Weights of a small mixture-of-experts language model, trained from scratch on English Wikipedia.
Size: 8 layers, vocabulary 22575.
Experts: 48 experts in each of 4 layers, 2 picks a token.
Below are experts of layer 3 (counted from 0) of a mixture-of-experts language model. Rows are named router (the router's row for the expert), up (a neuron's input weights, with its number) and show model dimensions 0-223. Each number is 128 + 32 x the weight over its row's rms, rounded and kept within 0 to 255. Numbers have three digits each.
After each expert's rows: "mostly gets" lists some tokens that are sent to it at least half of the time. This comes from a sample of Wikipedia text that the model never trained on.

# expert 11
router:179146117130124178172132158052052072089114209134086151167130140146113069094141160175141113111094077132149131138160143072105149084153179009098130142093105155179089179138101066108141169112149168123099117145104134071130131136157102123132124157104159147082166166083140124107088122132122156140154128068133147184143180149129085122121113151127134126144144150053129154160145140104110128111138131130055124166133108091142116108147136112053159062127153141121095135157113136133136116167086111097082119112123116095102115137141100092179108163124063126147173091160152173098126127118103146106102165081129137142114094194099153056179144174129148104141051116098173117155068130120156142131167
up0:176080120160172124140158155127156154180108066090109116145176112157090164139123099140129184141108116138100100106070140160156115168056139119095096135071193116092141197124154094068111134109140143130171144142133085131131094099098184162086106133187107094176174104106061118149168133165172144142124121159120105108087094113133160183150116121131098134154157112156125133164137156101138145084124147136116073086121081115142140160108087128083085086085208120170123132167052116153219102116127153131099123164100140064067130175113129144148119142155114154171108143179071149075143179144134127108136142139089104076138124168162124128092151159108107142162092112141177161111124178104119034132090
up1:164121113083112152127127165114106149125069132145121177175050152133110118108126128101140141148131095096141146086112150142135139140130124084166194097136063107124084110175121101132171181118075148112119135108151138137170132109176074108182166162120169047177114120136145148096127097081138069185118182130074187073120111100133131092100086234129110121131110141087148137099148085128167086144152174100129120133098095128155117166142207132147151160151157103163098160090146170140099152116091147096152097129151114174112073086174161110119131127083093133091109110121200147110056171133115156083103161140088100126088164145163135166075119148150183136119074158140115128109136128145122091110223
up2:128136146152136150144201135159102121143114146097048114089115159108088097161093145116147095047103123098087086133174094121106151142080081118143120058127099177053087073142145115156145130155143130121120200136128203066125069167104146185133081076111111190120141131087184098089152147141114181136144151145139170123116154148112150096099131182125157125167131092128144142123091143194150178116116150151119153134147133114081105134137138122155096076161158095103167112099128108153182153167133150153106074122157075123163123133173116178137092143126177130178076144120128143116151130148159160110120111132143167138046135149142171090215114158113133090122155116141034073069113139133098129085120
up3:109137141114105137150068117057156154142107142113171176133110129123120167146055092184140137092161129114137186089197122191111119066215124124092081102098132137111089072104124118099131092137061193107129187129146134125127080149166112200121116137153135126143105085193119093110163039122148188161126103153163140119132149159120113133097117185144134127095183111146176151141172096163127067151169078108079127100124113125093140143105134082084177135133102110068152171133155114124154126151090160096126137139120135138101113168046128131159111206145130136144113148122090133122097142172149102099140082116155116129118104129154064132144155100065116146117086112164177072165136186159107115166166
up4:155137193089132172095139080197131160135180162127135180120071152119129102144154104127087092162111142157139139130125105168124105140138132149104176117143139135066071173143140201157124104145129119141098111125151128090100105120166120127093122088068143128182170155162076157126079149132100125210113055153157102164133118093130096060103163157108146141154117142062092166128117155114135114098115154167038120160138120158102067089150145146178130097134157082095099160113134110102192151099104099095103138131147129053159128153118086115153157161116120106093135093087135080137184103121123116056110057121141079165172169131116162107148133207174108155097085151143096117170179148162101121169157
up5:055148143145092080135190080146107128104148121105104091138141139099165102138137158141194065126138113157114156118114109125114092081152100095142179136186054155068148124162134164118062107104105211128115160108134105118095089084131146159098120155083155129126147162119143099114085145085123188158143085118092139136153142138148108101138085105108095187177139171121156124081139124131148113139076191136154035160150126094170131109207103141142137162156179115133123137100136099143118125176108124197123161203124150122191168140177064122089091084133097086109179169103158110057147188123126133114138173112159128117155118167155129096108133082144106097161160086133171118059098136135101125121129
mostly gets: "== ", "=== ", "\". ", "==== ", ".\" ", ".\""

# expert 23
router:181122138118132139168179121119145106089122148115087123124087104138161113114121159154091153116129102085143123204152157099165117132168110135127090131159131117152166148144131078142099157066157101106110093145105117144139083146157129102130085141053185149098127194084107122103121129116118121148215098113138169122144154150171072098161149106140067150124114104098147114121126132175070130074121099107122168155176084093219163146125117174153076094188147127105129148144125044118137170124126133097123142100103129093129083103192103092195162127144078160164100147166132158155105140034114141131124128070108112176111108101117158044146157134200150141165124057111171135167132134054124135093148
up0:146210156119113136114100107085141116148167054144187107137090089131167098118077121142134087132161109160155163134109146105103118127157120167165184131107139135083134102134126127175150126095173130051126112104099116138113129131165120104118097081159093160084133142117129141083166115169163137083119145138099189150177152103086056160120145131096167150136127107169120107127124154171182089187077105064092158158125157157123136119085145179131133135113093075127152157134158103099140137165147154169123118123109080101162182123114140075129176145112165106157106113147095122096112163071131074129089016148133071090100143123074189141151142191151096189154122060174124198106169130105161149106090
up1:124090153118130071134161118133069127088114146125080143162128179096083099102173149148140046126147068110124094167191136078119087139153146141131088108120179105090163090078107123136149134109125152162108127141172094083175134161087157089124080177158106088138127155114083128120178153155127113181085164097112097112092136134162097108152129132147154085134133188135081195114154101119106135129115093116121098116111155187123169094103111148094153114142134177080094150121150074138209087196188127133116175137098120158155091137160161135135100159138100185112119117137080055143117176163064123132152136086141136169154073116118123132045210179097158131178147188132145133121099134124097123173151
up2:094090152142143133136124176071148088114081138082147086096137051138082078071054139119138135134117087093173146123153136139097106159132226119074062166128123144119153116164156127130103136063090104120084141109126181134164166101121129103126130115126095107109225143168102081122087127160176119121175127189163140114161124134161091137135164132091083083143090094106193149037133151156150095101084183157144148117136151154111150138126104165120160150137134167172146159166104078130163117145122078187102155165183060125153170125132131171144133151100133139092058163138138145079158135116112113144168116107155128116108078158194107118149098132119150160142103165168149114115128123105081066127155
up3:175139072168183094113148081107135087121101160106204096140146128172201157062245125139160108083081117103110113139143124111187153066131170162167157057112088094136134170169142126146121066106122136085108159093150095112198130170140074135085089113109177114158144106167146127100126148133093133111060094146153102144148104144120118139208110133139141076102105128138144155120160195115116084139128133163129103094102079107122084134097196110163152134179126123059140146156116156101092130154077106156164123083181134157162178108134104182100050144129121135179135121094147154075094137133116125102077167114128113112129107152125122168148095150137133085145177137151100126113112144123113104145143
up4:197187084080149033101136130147141152107074105107186147130116192092120126136176092109092096141141082108106095101142120065094190113147134133103136085099152151087118141145114093141094077114104207126147078160136161134128098116142064161094088142084123160158162135123120156124088122128121096141037111164188094102142084139121117160093169106147096140049131161143143147153111057105135135170095120198136158121098166163132128110104142140151164155138111117121171114100135140176150158114082164130113126135106171169114125155177163146126145169141146141088125148202139167151125155110123102158138142122128104063124117083116137206058109162129133109138092117111169182171122097188123150059127
up5:084117173158072093178106161191168083106111091130097175111163144106080142139159165132135112130175113136123076120150115071112119151096176102151118108146111133144112109137164127128089148127052177092131070074079114104106132182200102099175139192133094140152174143129137114127075165149072168094106097165164136150195171181159212134119103154076168132100081114115127147153122064117138220123095107173144147184106152135101149082135103131098156146146148128149077179114148049111131164191081124117133135208146105115136133131139099151139105085093104109135126093097127111151087127139133102124170106126128095158115186119086120150136107140092166159123155124125121103144136134101065148066119
mostly gets: "\n", "UTC", "www"

# expert 40
router:106159106128192146144154166088137098107069110135129116139116144103117049097116138135135196109138140108158122116131121082210181147145205103096132123119092116129152166167123089108147155074134084100130086175110129153209103146176117095106120136143144151086134109147118090133083176089078157166113098066155110131126111177141087123165192159118096162123122078118163130138139136165128090129192112123058128125156101153139097110151132158112166059084126133142144027175122162119172145119088100130099144065106098065170128116133141087115116144137088117131195115145114150128139147054117126144055129132099128117149056201107216126148125138155115096135069107157139136153112111134164119153122
up0:114139094141116131204128141140135101126140150150151166111126169114111139148149117110102147147127118111198086142116143140127093122170121116131111095098203134147212055170172112132126149097145055088211127147125162095155135039054135138152168111132110108105157090123188097078159128111074159182068165128142071174161055126155161143125163145109119109108135126051178123169109156176138151111101126140089129087130130106148119189122153121122088149096134138114131097154155110144059181153083154119162107062116072168121134116114182136119155126144161160118083048114131142145146071114159114133110103115118138141156127156084142139083115137114177104149070171127128160092152067149061151137126
up1:087149073112123070176104118135147041137136133078088159070149184133072059156088164094143057107130086112175156122139100118101124141172139031087109092127101155086199149167137172161145156125141123127108145111124143163120124079129070129131110121086144089134105100125139147145094133133116193164108112117142163143103204177120186116081146120096089170132126127138153136136093133136144097090147067117121127173101147117181124102144096122190174125151134116111149085120106136167108110178147146126115160132117084131141125114169163145189120102207131120101088167110091166161181121125139113133154129143163101098170130122106118120196093197225141102132161123155122075103111080156128080150128
up2:156127128146168110124115114084138122134108145131197127119121115156128083109078130133109106172072137154121141104132176138114114142171190090093100142111177134133092081102138189151103114190110152119117118098150148150069155123068144155130133085091045119140123122133128093161188148183098130115107111151188107126162129112159092108119129109150150123176154142075135126082127144129083134197152177144146107152135175175105087078195122071213204141110102146147174078081108151120176131115140164076056092151066092119162116158113090111179173151095102153103093108131138124134111194122068118117088103102132109092113193082146144149102118163156133111089085177142106146155078125192118129125174
up3:068168172105131106069108186079171192092130153113135161136128170109105161126070152126081081110071116149158107132208141127070058090106098175192093144119084150090112157131125064152131120125142118126149083137141136112132132095177122110099185170106108134144180115053168125139133115128087159088149164167110132177107099118127126156140094135156107091103052178173136155036076135214113078114116120168107135120129199156201110107121138109131144124132161150146185131153156116149137167101151078086166135111088064152099205090117136147156110104136135072150111130142147115140108181088097095126144141106150140133106135187159112149155159150124128124137090129142091128151101133151128098130123
up4:148160149169111161173150223110103160133090047201113100107125151093166090126149066093128112095141137086158106142128202150116159118106201154119154119125164136123142143112108092121181121091126151166122131120099148129120147137133124127131094130199130151098120097148171099143165110099100150122148117118086090111155073163218148104127116125134199095150190114159104126098127149093123139160156147105097119105116072167140131135109109116118098114113107139125130129100124068166133116113111104186091096069139131066104175122121175177112193130061121087086112195163172174103121120128125165086141069084025134086168138160142145073073144145107109091147151141122078118138144155158115158170149
up5:097162129111169178071164156150142136151140090142084128118035128100137129147106144108113136088146096103104131076150097055141126112121129081104125091130142162181152177174143129075151142169108112142038154121082163171118129135109162211124135126095136082130092143104110123100146118177143090107122118141129151113116128168119151133168186163126183144157179158130153080100130158068088135104172086155099093149127141064129114091107071097140165161104117104184109086133105084096128114117177177107159116063138164147092084190131170160105111143113119163120221118152075150140127130161046166155160124130174120148176115134132155129122146178097117130114182104144078111153140064155157137080096
mostly gets: "He ", "they ", "she ", "She ", "him ", "he "

# expert 27
router:121184147120148120141167146130108060138144147131149128159119135113148058145116121097172159148063118156124185139159161105106089111083150117160093163121085177199123138108119101116153128071144168119135136102067122092191068134172082102071054150097146103094098124097105108131094098133087176143158103096153083109103167090119125123099211160168112193190107095132142173108085126123116126093131120134096156134091136147183133076143126130125099085163188099140168151114088111074165139097111141117110125124071118113160135079133065088150143183168130133160107140116178186118096104102126127122058120154123130141173073135071143146087108117136141121176089131096145163132066154076143101152201
up0:159104084112161103190120073071122094066130127116140169081171117153125111152124168153099174123109136191155034099089141147109160125182166149201093110091133136069115136146117113151161091089136131133182082125136155076082122158079131096091172104047184157133093119122136105111120122134125141157140132138181128138144097159095126122141118125157136125119066162113136150100179152099097191177150113159179130116119128137122170079092103157106123106129114162115111104120149133086149130123113093121163160160119135144147182087123089210136158168143150186150122181115088056118099095113132178126188142162065123153120096199133099127101205115084120097152136106080141134162120132057098158116102
up1:127081131190137156121137129131148154118190149118141113154167171103163109178119135144159102090147131178089092108101105092098079182142119122107093156119069099126117176107079174143165133139131104025082132152107177156175034172170079135109119098110122135146163114164111150173105157098098159148093105150112192121111119101163072084095134157156145153132119092126087162154196132106136157115220116148136133082141158149155157131109109076122106144121103112086179116089135134123151139168172121150084054020107091077108136128172070139162122087076132088135114165080072174136144120154133119129118102112158154144096145143092161155166118153129155114125076122165149097146138158147139166119145
up2:187173144146136148160113096122127050094117096164164176140094130105164141180163139124145096140166157108137125145177138124111118157163138082086104102111156163149139093155096139146134134133113157136107104121204129061115107064117042087069124074119137115105149103082162140125107111170129104103117112121131073061154180078187174084108131118078147128157123089099169107114107159143081133108176160202149160173133153161139107081118102120124123137151138118101153113157204157116133117135170015092061138150150219157118103087193080140160129099061135108173135083113157100140150129129123139104122142143150144210118086109144156148131141165103133118123123130166095102111111162104138142133098
up3:121161140106185113152154113083180082180138144132092103076107121169160129169165085103165119177104121141124140103138152088113148140133089119141162130099104125174182129153084137165089099118136118132094118152086158066150096143109138089105114089159159120194124138159113103129155102154095119156238105091149111145123158098133050119207107115085163138138050165171135140178115171161148161111153119083089106111181180085138128084110138131102126085185082142164105141166137140120099168052100166150133173124119074117181165112135112135151172135123136139129075129126149103149088143099153162097104109143173128150127091147018089136161135090082129124118110106116106154096097145094116148210102
up4:187133106074118162109141112084159062127167115115124110099132108083175121155206095081106100108185162156181108135182066145116096120152129148089071151099097097153088089116152100147127127158090087137094199113124069066167111120102182084114098087138145098112087171158118090129112149130130150116130155090130132104112104182113129113082130124122224163123156150115185077160110118099088126129117140182148135110137090142090166127170131111139119089124112155150157107138103107108181144144167171172141141122106111100166180098134100123191159114175117111163100107157160143185137115127185141158114092092155108096119113130065131166150115198172120183071160121138147095050196102145164124104118
up5:129137102129074189115113104114127102131103065121202152153078115078137054153154108083085139146136121136198112126172146213136163125160144106105137147131138106110161114090113100111209132103175154139114100088124152129108164171170115078163123169178144087117148102135086065131073087145079123112127099174113085095132111109096145178053182108094151129135152140130122130122132103105163133158155068105108148158108062172159122147180168133079141128048124157158192182129133139126133124153119118155136128148153091117101101087133081181137164079071106122130167151126156104110160077104104153122133142157108138124163145111107071172123123152149101167162115128079136161098183138176116194151064
mostly gets: "ai", "ie", "ina", "io", "o", "cin"

# expert 46
router:066137165133161170152176143086055131130035194160123061113128141142139108109102148098121152074125104093176165115136132143122159130152169132139120116086106067143166148179084151126094154089172139102100071183091083158174104162140125080169073142069139140132174140118133123053091116115120174111108114109144135115134190145134112190134137159170070125114140192093154139134138188121100100111182172100071135136151102108139098164150130121133045176101137094113111107142079140088164117133136117111118145113095145105146146136118140148132149127125113191176096157129202112131118149130099133082088112131101171061150161129152126100174148195170169116176116110101172128193156137137144123078110
up0:081136164165093164183138152119177135199172058148142125115167083135097151211110114150151129055097161119132203152123114111090086112129113111086143081113132126144135117187123083107146154137129139067125142135141152118149067118148148133132128103112127166182171125097128123073064139164110120138113088114124132134097111127125135153157135099097150139140122146133156142143111126129088106139148162112083093130170206148120151114159164174115114058115076106144105119105083111064162128203118138100167065150196136111170084121096119078148138115080113224176145095136166149083065200107125128104107094138118141087115122055098128157151178130141111178137121205115113072140141129120165105152108
up1:099153148132128118126089193137203142079148109148145112086127149171116128145102120062111085189106098092149132095163149095189174117131118115140128108147128098139155132115119113135057096163166073143113124109152118168141136126119126098145128116115043166131155182070175138103153162087160109160154162122190107118174138100088079201163112175129108215116093138110162119106161180195105133151151103098076166164133093168105133096084110129074097173093102109133104148129157153109154193117101151087116135172114073174122119093168126190133150115130129166156044129132131179112160055153120154159125129088089204106134107092138131146101116126135119072077102098146129134098135067126103100146140
up2:109099131164104175123200127106090134142123105133142082114183133145152075154109140152154089078121164120140148100085154117168067107138126130106159128140136153125193142151120150141143073162182076163129145117112078146112097189136149141147133183143150113103158086147137077132151097095160077116161090147126114097189102088077164109099107139094054126162150170105111126172086198146143101187096123177096118134162116141122171160110164075125134118145165197089153131090101153124086075128084130201099079166082121154109158134163076129129132144101151181193155082137115165109124097131127092158090158124148190072138085096102061162102124130060129160160108156086162114169107153144112079126089
up3:105095104073117144179088113224126142124158115079107107164116115140187117088128177128147145114154100082143144122126206148128131161132129124124132134089144142133115143125096148131084125065101113175152107130099151196126147164135125160100107136191089104131054165106088084155126062122071138075119166098112112123156142114117171097125127124158122091125144128100098164189107093176116089127127164159154103099066145153107131127106151138186108113102125092105155111102155117200162097160102156166030180126167112138190170205117140128129152146129071099108191098192072148160091138142145109151112100156118138160151091143137093122153119090156129164177146103111116139206116117089082055100126
up4:121172109107149129139139061127085142139113174127116163134104172104124118111173089138058137075160097086152057160155090113184144144127147187162136086108088124171199149184138125117137147146137175113105155125150137095087123135102158074157113159090176069174103161080137096155079110136094152122176116117154144064145208143109162155160162109140140129201167145063104083129129162100072149097097103143094151107161131099118126180124124105117142188178123134166111106092125136102124135147109092128114112144152123064134149097145206100142115120071126110157078174138141137111114150100087164076093123099102164140180171107181127102086109163159113068130132119141096139107147210077155145069115
up5:161126097115113149099112136132085166142102096148152117108082183114152084162095115124129125135079103127148107119158131095099147137127123127116124078138119176100103092142050149147142079103169124150105106069074122098118142119139206081096149063125161146099124161128139049131181159180088139134129175144092119139154141111087115090158102178141144123172106162132146124056115081176123122168209173145147052172109071123143114104116121129189107138111106115176108129116126138178192168120066117136097160208151075062108174184131148083160177174179109170117096113132161153124170083131120082121141161149108132173111183152104108086133129109200129134169108097155127166122081156111145120106119
mostly gets: "Clade", "No", "sp", "Dam", "Nar", "Pro"

# expert 32
router:169138146157148169118139157146047059138066152110085131119129144103117152099117111131194147100056144144132132138148176104118122118139148125091143143144084150132184166121129129139162148112137170101071141119092143076157145146208086096099117139083186148117203161120126128173076126108136125102132106102141119138136209154123119131152201142120140154140194133083133128182134164189131100054141155130091152137110150167142117088185091144090097109119128145109061121139107131162132203120133162131110179072107122117168134127116119123162120144106116202117129179185193152158073137107122143133099165114125197063105110129104116161140152100136138178123083127123210163175123093110123159127196
up0:102135145126156139110123130081116119131097123156087134098123170141118154070129112113151178133133135110161125170182085109128143135163172151133239081130119149153142061170113195119145111182140159094115142076072129112122112108138136171134140142131128166069100115216112117094178173102124167143104152136148129083083191141118137107111149062129169184115109157103119093156164107140087134120135165205194144129117109124130112183078114165082087095123118106079152144126101065128186148077142155123109126121177144180141127094147116077215111121077138144125083149152087185149118122134099096093129141097095107165138141103116117137111050179126139120076113094120151118128053114162116177110072
up1:112099144150140161155171103117151118135127152131126136103125128138137124125140178116145085112103154107126133160146110106158180164112156166106155127167161136060116060117109095174134103093118134150150190061105136121117222132130086182088121187111115143106100127123102125107131171109107110151104067119144152136101144088054153154146092131129105115186121109124104172136128086115153139102122079162122131084153111131189180143095179079105078085121154049100144212068155142092120184125112182138089121122137059139104102113125149091125170195106131127157121146116156161174170165182134055192155122190115118128114076139119074148051165142148089141150124119074128144133109072139126151075180
up2:116127175132116143119081189079098131083107193091138179120136105095103068112136143176144102113097162156125126130193148193097092096119142119092100133173150135183144122174146177091154109132124137135070117093140142139117166125154184155162174131064130116139092171057170078123055101059089137137149132093156149123137099124195110074179181136080144133149186124140082146137146163160128110114114081127098169078054101106151163121178069129140146203128125142127115153185127114135139143134110102156120081137073098090092136177130146128139117158137193118120065175098126133130126153150120094114105138150143130144121150174138126089187141138086039141095114097071131115133129135192105130097125
up3:153137182069093110145057117120118149100123146081095130130092127162140135125140094185122148156115146075215125103166156091101102116106122152126116071058142136113083108117204101114156173073141109109104134124148058089113152146122139058088138169101140147162113193093188135096101121111157068093132126116122141111142119143135152144111153103110104115108114123130162108167062138096153135173172167133119114120125123183170102166124193112136140114100102074125097152093124122122086197183121146154172088153145086129166164124115075158175118181056139125161174083149173137177074075136154166147129160113098105184106160184114136170161078128109085200128160127142150135148124114141075143100096
up4:114071134167093094109119122074138085173116130153143149144063137067135215143101129200143082156125105143199194128210140100146070165131146142107143122178157138118174172112173116142186112175106129093094149092158162192107140139155092141164166072111107103081119108171102151149148091141143092117143132132143108069093075156139138148106146137150125152123154192085124171140170101135122119117132128150117157145097163142101133143101088182100127119132169070119100124115152166115082097077118148120078140093118126145153142105126165139202123144103114085156122141065188133170125193073083137120132117101085129068098059120148142137117094134132095184129078118109160121120174106076170105079102
up5:168127172129147154098122203126146119151160118089149117099064140113175107110129119147131143116121158117073129129146118124138090157170179096135175103126114126142189166132192134113158156105094098108160137151108105140149135121116136091097103196106165164148161189165124143095150100181127155142106140147154089148101117111113083168128208147123106127177097116076069113114126126146177156136107048142156103108194162182094109125070098150077111122129129114176140178084169146100150163110147165081122117121081060125114100127149099114116113105071106049147170123130114118080151084112162098151082120212068144112164123157120100110148087060102135111078134097188112075204158127156078137137165
mostly gets: "\n\n", "also", "== ", "Website", "Genus", "classification"

# expert 45
router:175144159161147145127110162144151130137088192153092115153113165142181151121120195129099141116147086107135165130153137114153114114139120108112101172025137139151134126172136121109124136054126071155080146081118061116162108172098106120106088119125182120130107127110121105070114190146138141141151093157184130167120136167219106139152140176102080136212130213117160136144136148122114141109106143123167125123145108127105191166165138118082081097117160124128115097138106092089158119092096119081104196132083130141174114128118117118118146141147093114164124198172176128202105165160134159097105115129115157070145111147075107054147151127216178078107130117141131138172149084104158156080169
up0:117134116132136155144115115135095127133120155107118125131173140166109137135075163190102170156132103095084114118097108071150105156151109123064163094150149172199144141090168082126124201101100075147162126129181119118090137179164115167148145151185061106128150138153121124150183113161133162139111069066149127118111104134115145042129097136161146166173148149086103153145107114108125119160094150126159125088157124152216144107104135066109118102094162106158133108107147147119166149137085107108130061080075129212135062171115132048155164166146145135069159068124130147141134068199090200152153145133189111111101130128086116098111128094142107129055139093124139095112186121128137136154108
up1:062126158158075175067142092092126127135178172171184068142197142151111089114136100108099137195144128115109062132130154058145164093120122101086096104112114145115113165133140134100050135146110100183086134197151132143114139103098088134138128124141074168220085089178094117090117141135184108136160158107102142100126146144172116137124133143156166146189092101096130092100126159156101131123153138106156137142095115162136113088116140124144184135128108113154129110129075182188112132103076190189075140141128167100174174164141072151137154166132176159133157088146080142123095142164120164093081136162127140125125059121103152087140150079133082125159112160127161146151124073065127086125081
up2:135075072122102180141138126154082139091118160118097126110122150142110153162161137120139133136119090113109086121162135111121180082146195116122131140152078064103164146136138128174112172174106140155106080100089106110170101097172131139099094156112079130081148129178140082133114182164157124140191129137047128118061124121081160077115092145125166152154142192140116108109087085186140093155136097181089119146155159103136095163128111128075113154140153143138139130165154153065083090161124111102079145149121125139121093110148184136134092127179095052227159107094112090180191097161157116164119164060100100081108115169152123129151137114126181145119111143120132070118137162213145180142086
up3:069161144129070186099185089109134160117074102175117088106150120135139178157117141158095073233112154117107139073126121103152107118158101130160141113158165100120122155178148195154121116132152140174130163120146099120091131132091064102149090121094167191144085148155139124056138113080124124165101161062106104139147128132168107128169077106147087187148137047105120171118139184110059165122139140113089120072170128120149096116102113128127099078113131082064148100118079062190144137102114124100125135134175182188162129147100143117151142126132176117106149156104149164144176155138160182106167108085107146080124141132142161135075144151125165126121076118106100081161135179110104112172157
up4:134163115135133092141090187103144067145185106118123129087078163141148164139120108168153136128077096101128139135036201080152200199098090096130074102074122124141119162124116168144120145086082161087114133106100183117144110136113142181154163161129095110108088115136132103172109110102148096160065142157108190084135150130099151090097111131190162093099136186111188099127151145162098103119124143159164147130156078170025139174217088121120101104126135179113127085128120160103136144145131133139104146190164134130146131105145127131153133079105145120193102091145055146166138121097114148202094092134078087162140082152072159133110137148111157152159134151094124133131126100111149161123086
up5:169094147136134200132150088109082090150170194095122109069090155133125156118205122095151114111168141120137127079090196123149117108163168154159152140084165138125156133157139082154187116135165063069111124095157137081124097068168055059048097074163140135140135091144142124119123091115185115144121125172079168122128135122188160113134148136174161133149113149107102125118115164107128100146106150116132165054145133088157164120123142145160103149170135131096138083105177110075124161106142163114112175115175137153073104120120075107118133140148147093173111097125114107080131110092176123187149200112095134096154144191109104088139119137189162073096119163066104143116086105140118189114149
mostly gets: "Sal", "Gu", "Mal", "Ber", "Be", "Mil"

# expert 39
router:116145156145153101112144130133155130094151170122122124173086099092171111106109099119153111108164124081143127151130142128146119106162137112174091190103142110098185160163126105135154150149127165150146097131099111108103138136099102124153116147071127168128149130072085101133083137091052112149135125125150147139106186125121108207117169099134138143132132129131166197137084153161138126109136132131137134120110090109179158129117026098137093085124196143126153125121099100085124199106129165131090119103128119096134171049149089089239124173130126131119104144106171186136135155110105161117099159116096081118142131129075123180126255105129197149191092136130134144140164088161061191121159
up0:088147113110104186127135139120169115118191137080125155152149104115127134145187160072149103167121165127096163060179121130088124152154141126128092108118137123124129160186081135149098120126115111200118141219068135121084194129077076168103097111209077168125144166145068105098078103132115096133124059127149164121167052155075153091162135125110145143115112147156128136185086115136058141163125116076115117126100072120176139116154151155108125128150100162109169062067125084141157138106101085100119139080179140149068127136098145091121097120132094186123142148146187158191154125110131162129065167102157078125102144124171134089127171102093128155168130148152125104134114145134145146183160
up1:141085153079164168120138126095108133088162125168073192108080139178057112087087108129127155122105115182135140104147169087101179154103127134133091091122152146098137137153098163104151139172109151084156116151104116094159141117138120140099125128146189154094102155113121155078078139109089149134124131139142097175232141086181126091108139130118110106126212181111130161043129112125091128177132155207130097146154105143111081122139112101156112147070102105130145077093102167153084135132140103140152088122187133167152174134066109096184140133060151086117153159132089116114115163201193096124130080157142129148137092122033129111151140123148180167166133108125186121113078151091128145099142
up2:124165127071155093127064094134080150165139141173107128079120182111135080104167101111163065178097103108103086174068092065152114176216120082120190112114097153147178176119134132102057149106153129101116106158177104078159154125097130164062108104095173145158084122133150092153188160102131160127108077073106122118149148159104116134160181107162113121157150104096153117152121108111177168129162098140142086126139125129117131152102181160129118152185135142108092092121119160159157102134132161133062157135076134206123072116142121146097090161140158168135110151118121175146177149128096176125105181092137158094148082147157122107081049167149109182162137087139107094139134114164079111108123
up3:070169143156117119152175156177107131111123175189150108100142135127085154125095182135167143154067113145126192086162055189128134083115148141131161124115169161131139123157140171091113099115163105167119134070124101140085125124122160105126118142090126124141100099129119161122141088148094126061161125141142153091153134132122091156131124164046119114123164140149172102116113083111081108127132147131135151084155105171117035064121151129177133145116133184106166095084103106216132166144173102164121055088101140129117130154180136135162122103135105112125107111067157172163118170111123054102136091209069103115161106153168114182149149116140120090113237072102162128096095147100130119119111
up4:131065120102166144188057155123101132157131150061102070154149123165124096101131109112077113115122130048120153096202116125124116112089137116129060125125086093125135176114123192076130100138064126140096099086158119090148143156113109135122191099106095162138211214118176141121088102151131078123177132142116095171135157160093095194143140088190119121087048155140120127148118086091118124107109178108133175092125116132111117167188141162077190136147172169131140190085164065172122060142138156096134162140138092126156095120182144133122115133160164108155173120129132108108145100145078120155140109149126144145119109146160115105167201149147102134127081133133112128164120165112115166129075
up5:149158114143164162113136155144146077117150123181116156168100071177134119114089142148172107096134141114135124124144089111084082159082118123137151144064124147107174191203122142155147151108097081139111159145126127090116175127133124112087167098099122134139130149119133089129155152069146116180165085143134145123086114119146130176119111171146080160151080089143061156115152141092074156167083049154130116076113161182127112079150124128143118123092122149128174085144148170145133069124118172084127156091122141088097142079137109104118078119190091105132108203124115135081169085180114128175110108156121173151180237125039065152068181100138127145143126121128199138120136171111100123110131
mostly gets: "ab ", "onic ", "id ", "ber ", "om ", "ous "